Experts of a small language model: 3 picks a token.
Below are experts of layer 6 (counted from 0) of a mixture-of-experts language model. Rows are named router (the router's row for the expert), up (a neuron's input weights, with its number), down (a neuron's output weights, with its number) and show model dimensions 48-95. Each number is 128 + 24 x the weight over its row's rms, rounded and kept within 0 to 255. Numbers have three digits each.
After each expert's rows: "raises" lists some tokens whose logits its average output raises strongly, later layers aside. This comes from a sample of Wikipedia text that the model never trained on.

# expert 22
router:135151104107121133164158117118133162103148160156151140141115140109108098076111106068095141139153111173116093094117131134115141179114090109122116
up0:166124179117126133119125132116166154113065103102116114140205122172120129146144107164137143114149110129140119107173107079102108132122137143110093
down0:152112106112128129132110144159090158104173180109137149130090086156141138151113139134095147142122121084071136120134159157138106160135131111120125
up1:093133147130161090125115116151130142126151146079112106157091117107124120119151143114118085102095151113120132163135112141148138150152111129123121
down1:183126147084129127127121136109110144079143086155115157107063163109124084117157120152159146127124143117091146127113076119118107150126135115096101
up2:138154102098156141148129111159133163121111147144121120133123132108131143130137102116072115112137140120140180136146123140127112108172091113094153
down2:108092139159117127140094134131075135146161131115160163148157149133113122153112117136153088115101142121129102164094118135086118118109148118142150
up3:139114107104115091165157143137147160131168115090102086161111111091087161106142123130111126137124116113139105146115136074078099076157154137126123
down3:102121116123129109124153120134157109143133145130078134146177169125145105133095170137094145105134164135120167122084156100151145142140137122129162
up4:083148130167127105134125122111128146100116120114142133149117122094121084099118120095147093147117133112132081115121132106142163152143171121105130
down4:176110098129144148121121089090147115199105114150138115145124162100123129141121134145117147099116104161085149118112106112124131170100111101130149
up5:152107140122135113168139141152095122126114147127108146117137119102160144157123131127119135118123112149125171152116151159082098145099151138094150
down5:093093159130093109126142180098075120106084144122179141164125142114148155154155134098146111146159129143103123123124130096142134128178156131090126
raises: "p", "P", "g", "ship"

# expert 3
router:143133092149133109099101127124143136152078105136142130129109119124111096100152138137144131126117131164161086127143116131171103164123103144132138
up0:109164144104116096108065158184139155154160126158114092133086159147113151117146137114138112128117124137112113149101123122097132149113118176100128
down0:122130127093160117144127157118119108122072136134134112104132138105144108187125156098099154120131104087161133183162134086126135122080141117110124
up1:126089110160119164109092122116103168117096124128141127145161138144142144105103132136122094143147107122126134165136146127162142117130111147123053
down1:115113118127158163121106094115116143113096099145116112108127142145121121114117120115172129133098178099124169157116152140160105198096148140162130
up2:166153123127106131134146166132111163100116126116101134111131106120134164142108179168115172174094104139129102109084133170096135175119094121101119
down2:115098144169127123151120093136157129126123129146158100097183165113126092152148124067139099147146140129157097136133133105097115140122155124091146
up3:114152123127105137139137148107140150122151140145127117163123109109125136138142123126107139107156107121106117167097162160094148081110154125139144
down3:157112118098151117157108124154157115146121121137118108106102159146138130109180158132132097173079102116123134119108102141142098171168128163129135
up4:152132149123143102150111181109157132125097122133128110110100105099146161095089171144136115096117107109113119118137167134171124077100111111142127
down4:131127116103093146122157130118160124097159142090118119150169106134118206098121129115147120133121146127138113131154115122125158181091154133105120
up5:092150135151138121115167101108148158154176133139099169135123091137117115146129147094126107113075124120166093107083158084106155118131143113134137
down5:100145140096165112184082138130165102143131117090122128126131127146176123078090131129179109139138098121086120131104162118136145168107112105099142
raises: ",", ";", " |"

# expert 29
router:131111143106114104151162156125100122097113137143157082115122155146122115099155102143151108108140139151136095149084129104103152157133101138150178
up0:111136123128147133132109170142106142069097120134148128121094123142175139083154127153137104112127156144159168130128113163130159126136150113138141
down0:118130119210127124139163135133159135121103133141114134120090125123111126157136123125122164116198124132108091148134064089113093166130126151124111
up1:145092146127099136135151117128140108128108125149115127125129092092147099113158092142144122107127114148109126155109173114111168107109131109126115
down1:111109128157156092170163164088125102133125100093135144139132118139133124100114140125120147128134198152175124143098109138138116095106139165131101
up2:131153161150132124125158101144079070130105150137114128090125142129125162124185118101100126065130129123120104088128114134125098107171108069138129
down2:141146132089142135127129146101145130146125111173117129137110132146101108133118108108163134161125152100087136156154144148111099155116145162148145
up3:096142125135146103110132126183077194134140120107130144123147156174094112108117139144109118088101106150103156139116096109085086118127149187120126
down3:125118114132111122117125139165119098124155104124154116135131160159121128108133115128108134106164103143120134183149155104104175120184124116150176
up4:111131110090159107084169107123142108131129121134114113150097161151165138179101094072155148143077088146106139148161134145120115148127116125079110
down4:179137126121162132162104148095173158115141139138164155111115102124107156116113153105160092138153191063140147147117139131150091121127119152175110
up5:085144134171157128123145114136162145139112093112104093168184122146163175122105132138134138096148128138114086103113094098150086115197130092100130
down5:138102108152110117169148165144141090095135089145156145110148136097146096151110099119136152099137136113109113157183184149109125145109133166092148
raises: " works", "als", "una", "fter", "ures", "ms"

# expert 23
router:118109148112126137134133108131145135114127134132137157105095098115147160102116103130134150174098079062118072149159142139132084164151125086093164
up0:122150162106153128117151167188135139126182152115121128159142121130129127113128096117121116098111130127180144158110132115125114145126094148150167
down0:113137132095119151124143089124132130130149151111134141068128133137128124113135151098129081045121100121149093135148139109115136168153160127099130
up1:168159065149124097095120140134140127110144093123098167136130118094098185104148087115175132135120136134087162119144134110158138148114105116095140
down1:104142168151118090119121131104146114127153109124102109102116142148125145145124114086090127121142159151105105138112102123115143124109135145145056
up2:156131142095185128094106117095125135129110147154141088125093151147122168114103136123145145131086104146093169158142127140112134126132137143133154
down2:103127092178132105143137134124142129098157107112113164146116141113123112124153127127088133075135142085123076110166131140150159140088151119150128
up3:153149175078092144078131130173185076123164098114133126124136163150132113161094109150120138144127130077097113113083143153123145122132087130097131
down3:118112115162114109131143106114101167121102155165099152169127084141159173097143142120141114131112149112176111113108137139134097190174155114149103
up4:142141141139088130086140142130139133146156147112143132103114148125104158201081103133103106139091122102166120120142117146114095179117141147092130
down4:152102103099169114125114117128103102138115135186163126094135115124149093102127193166163113132133132171099095080086107106126150083134080108139167
up5:135159095085133111143110157145109158141112134112132092107118119109122159153083147157136158155080137136153094135139103124125152148124141126152178
down5:126148131138122101105135139156151154146151137173139119135102094099115151094103117122176155110124130148108128107075133156108109118130131106125082
raises: "ally", "it", "and"

# expert 13
router:133130117171092154120174124121166148133152104093109064117149139117099177113105154107143160109143144150110153122120146131170108128086133126134139
up0:131186094132127149143097155164136147163134158112120095124158116139111138111113130122125108089151134115137097127126127139126147175121127154110150
down0:123148119114087114156165061102138123107136118158151108132138148077146113122118118129140088164146144141108140097129137107160121174096120086132144
up1:100101100141111086139160163149169127153114165125092135157128144124111136107130109159143131157145156134143102136101151146091137152127138117108124
down1:111103136130147121151120152098128113137146118136122137106095116107134134112144149140129116094144133109131128190129124149136136114139142162074105
up2:100108147127082134123098125143135131113142138115129146083119149114115096119132112114139153169161110156098158133152120161108157122131111126122136
down2:120128123127103142089125165147158158110126149172160155070127131131117113141162169130138134100148135119118111104085133115142110131125147157087130
up3:152144136138122134088157100104136167096189167160095125119135125094169135126135119127170146172185096128111144120133113129144179098151165152103140
down3:183132124114107116142129075115135121112152131120101180133102131163105150125156108150135139138078121090131172164143099176100140101105112133121146
up4:142118160139136164158066104148108130134133112135147132108108120138173093147150152115095145130076092167169134106094083151102116125120155141135116
down4:123120088108142142152177109145098142129148124123126129143100147112174119112111110143118100112118134115118079149153154070104181135089135122099133
up5:119147157153163154114086124123150138164100149099131139150125114146134132153087112105154089170113140130132145113134105146138099150135165141122132
down5:111166138158141139123139108138130103107141158089141108180163108169188134164107143090125137133092168156168138144136123111135109122120134166140105
raises: ",", ".", " as"

# expert 20
router:085122105125130138133154109115117105134133136113137179162149094126124129161121113136059131124116170117093116075127141146104079108135124141116125
up0:108138169135099117119118133108090146120154123118128120150152156164101111108096117127092116145149129174128086141179140115142089145097119134152134
down0:106148121142113074136168121137097105146141145125159153125170137104077146098129117126109127143135138113076114174124121126122154147175138143172106
up1:112125145108134097135106144124139101103151132130123147113132098079107118073115103133063119125146122111124150150089144139109143167110149113100099
down1:111140122112138129132118120116154137155182135134116145139100099115128146157128105123073133126098117135142089099187145171113157128149191149117101
up2:098118154099176139126135125144117145147144192122123115123142096134178161087152088119089139136151107123091125089135139108097093105162095128124135
down2:112114156130135085141119099110163101120144093083139174124122128179102129116122121151108158155131103103105150102083135168107096164129166141106166
up3:141159092141134108170141156140118128110122165115145115133132199113149155162116092134106148153116112089098087167112162134121152105209121113076133
down3:132105091126116160154104136127100086120109106128119121137071093146127087149137156124109121123144169152149113131117168101076125164111117151113152
up4:130127140111160210131146133118113128089138133153118189127110143141112160093127194078095131116120163125139151106140143135121130138122119127132128
down4:126094076129144168111120123160147139151151084122117111151113150147144126144129121149158131176117134135115130154184146102114167139139156101136106
up5:150168131117140199134113113141135113138144141133105111143130125131135165110171100137114152110121137124128106141130117132098064122129103158124113
down5:124150118116098141079107150086102155137140139123185102128105109100141089156144129108120156141143154119122110141100136168123176101116147107160170
raises: "is", "an", "am", " C", "ig", "um"

# expert 12
router:096129138093077142135088106129148118150082155129100132146123115113118121172106153122128113136130124141130098184109154117121120153124077154169143
up0:156122152145138171098105132168142136109164174065130132132131121131122138108150121155114146125122138150104119130120101094134136118136145110102139
down0:121144141146089103117155124156141132153129150121137123106162099134156111140131134134133131136110099189136114105097167094163088105139117158099144
up1:107115101140143125144155130154117081153089180090093110100108174146132102141133145104085178107131129145074111155197117122142155121152122148111139
down1:156126150173115142134143136119153172175087134122106104116130140122096140154136107096166113070125162128139105117112113109163102096155125130127122
up2:111128122139125113103090130121118165106142113117114079086166105138139105138164103135106110155185121116071118127086112163121105119152131130162089
down2:126124131121173144148129151125139191131137143141148131148092123134103155117116105127125132118114134059145107139133150089130070120092139100161173
up3:114131157106110122104169116175166110125168112121119142148120137166102148147143115119122155187137134105100134119123098127103191117131110135113106
down3:096106170107116101115114136109120119167132096094126136089106087115111141128123086077143147129107130141170117165136153077172092144125097142138087
up4:159138115114119138087126139125123182122121124147145130167103146145132150121123143151134121091128158109129117105043140131127144148131120190102144
down4:139129145113179078153123148144139069138100084115135089129172119154136126139154137101145138155136138108116145134115127141123101136137064123116135
up5:103141110125108141134142106123124070122121148125131139119100117146143111110124087132099135106194105044157078162141152150134159113141121154094158
down5:149109134147135119118138145100122132156156089141154121146123156120152088154127117162106157149105083155138138133133054092097105187105164105131079
raises: "it", "ig", "end"

# expert 30
router:165151145140162166111116121138151151098123106135119109096130097163112104151142117109153138151148166149139108094137120139114104069124128101150112
up0:142132124122101138140106165110139137114137101117104146083102152146147111084112155137149107103159153117135119076131129165160126085096146121077088
down0:142128155147119140113129138154112131146111107111155173139129110115115134169165105097120139109099117163150130167116060119071166157178077143123159
up1:158133107101169116127148122129135106142119132068164156133129164129113137133096113114107112125149084153167146126105113133141152151153089155122162
down1:094113160157135121104149134116161106163160111131104153125123112094152150138148128122068136149163124097159071109124108147128140102116100105124131
up2:118134142098127158103139155116136122169147121100107143094086148107104159113132131106162146118144106168112114172123121130113113160129144137151153
down2:136170120131179148193099131159088119126128132143124155122126155148112171121157117179119144158139119097168135145154109110131090105121133156133130
up3:108151140164121158176112089155133083106080137122140066134128116104141147135072162146150113153136160119079130103147161117187145105149141110084134
down3:142086121163121138102107105127116130115123129143159113147153139098171082157093143111187097143110072148176162120094131121088107111115162079161124
up4:113141120133143105120148107146146091164162177109162171110119114130161124146087133111111117093115157103159129130113106107108114163130106126116116
down4:096140109065133129102154151129141121104139071112074125152129114125109156131149129125098169146118130132128134161159124097143166122144150067113150
up5:081087104099161139127117115147126120129158131148095145150096116093174124141154186090144120090166135144092151155150138135123125150095139158146095
down5:161117165110148079139149163083119168112153132149119160161114115084111141147149161121128147120107139123155139100167116151115118152099091138120151
raises: " As", " but", " However"

# expert 0
router:171117141167105122135116111127151119104187121144106079117133121113175117142132085143131134125137087119124130096104136123124126131148089157130111
up0:098110157144098125157099085117150135115128111156147101150109104167118133116087126164114115112122160080088137122155158131119135110113113122151127
down0:110114133128130137104185158070098141135146158159101087149186095113145141132167145080147165170112148128103142140093115094131130110118112144133112
up1:113124164092111168126128162170135171139152154127120150063114140090116145167124131178131131102144064136137116124145113147099147144115125120133173
down1:129113088137120147116122130133163074131093098105147164167058122113138118121131127116139082149131174125113141136087146158091145126154117097120154
up2:158121153139104128088152143115119123166123134129127161131137148104151150098135135105106134123170106126081125114079135112156128128151125135159158
down2:129134075105126146091100099141167062112149112144121160137159152133116105111073114153149150153154141142114124139145140145101131151133100140127171
up3:109111113120153149113132137173127125108128148122149129087115134146115131130132076119165113121162134140178163109124130104146130126126152111096141
down3:134145112134117147154151104119122152131090140110118137123119126120166135071124087136130134117144104106154141119152118145092139176144090092146138
up4:137120151133147090110177137160154137137101097129149116099118123158148165160133134134137135135139128098147166161139122113121122131086125152136123
down4:112148088136143133130114124120153140144114144131094153173156149153119118116123140126108102097094109089120073091152123128094138103151143140180111
up5:146129136151104148119097125123159114076107130118144122153140131123100144176128126146147133108144096153107138125122122119100124094117145137097122
down5:100134106145115082142119128143140121185108152143153118122158099092154159099134109110062076115147101111090111127168173132127124132167126123140142
raises: "ographer", "akers", "aker", " Award", "uro"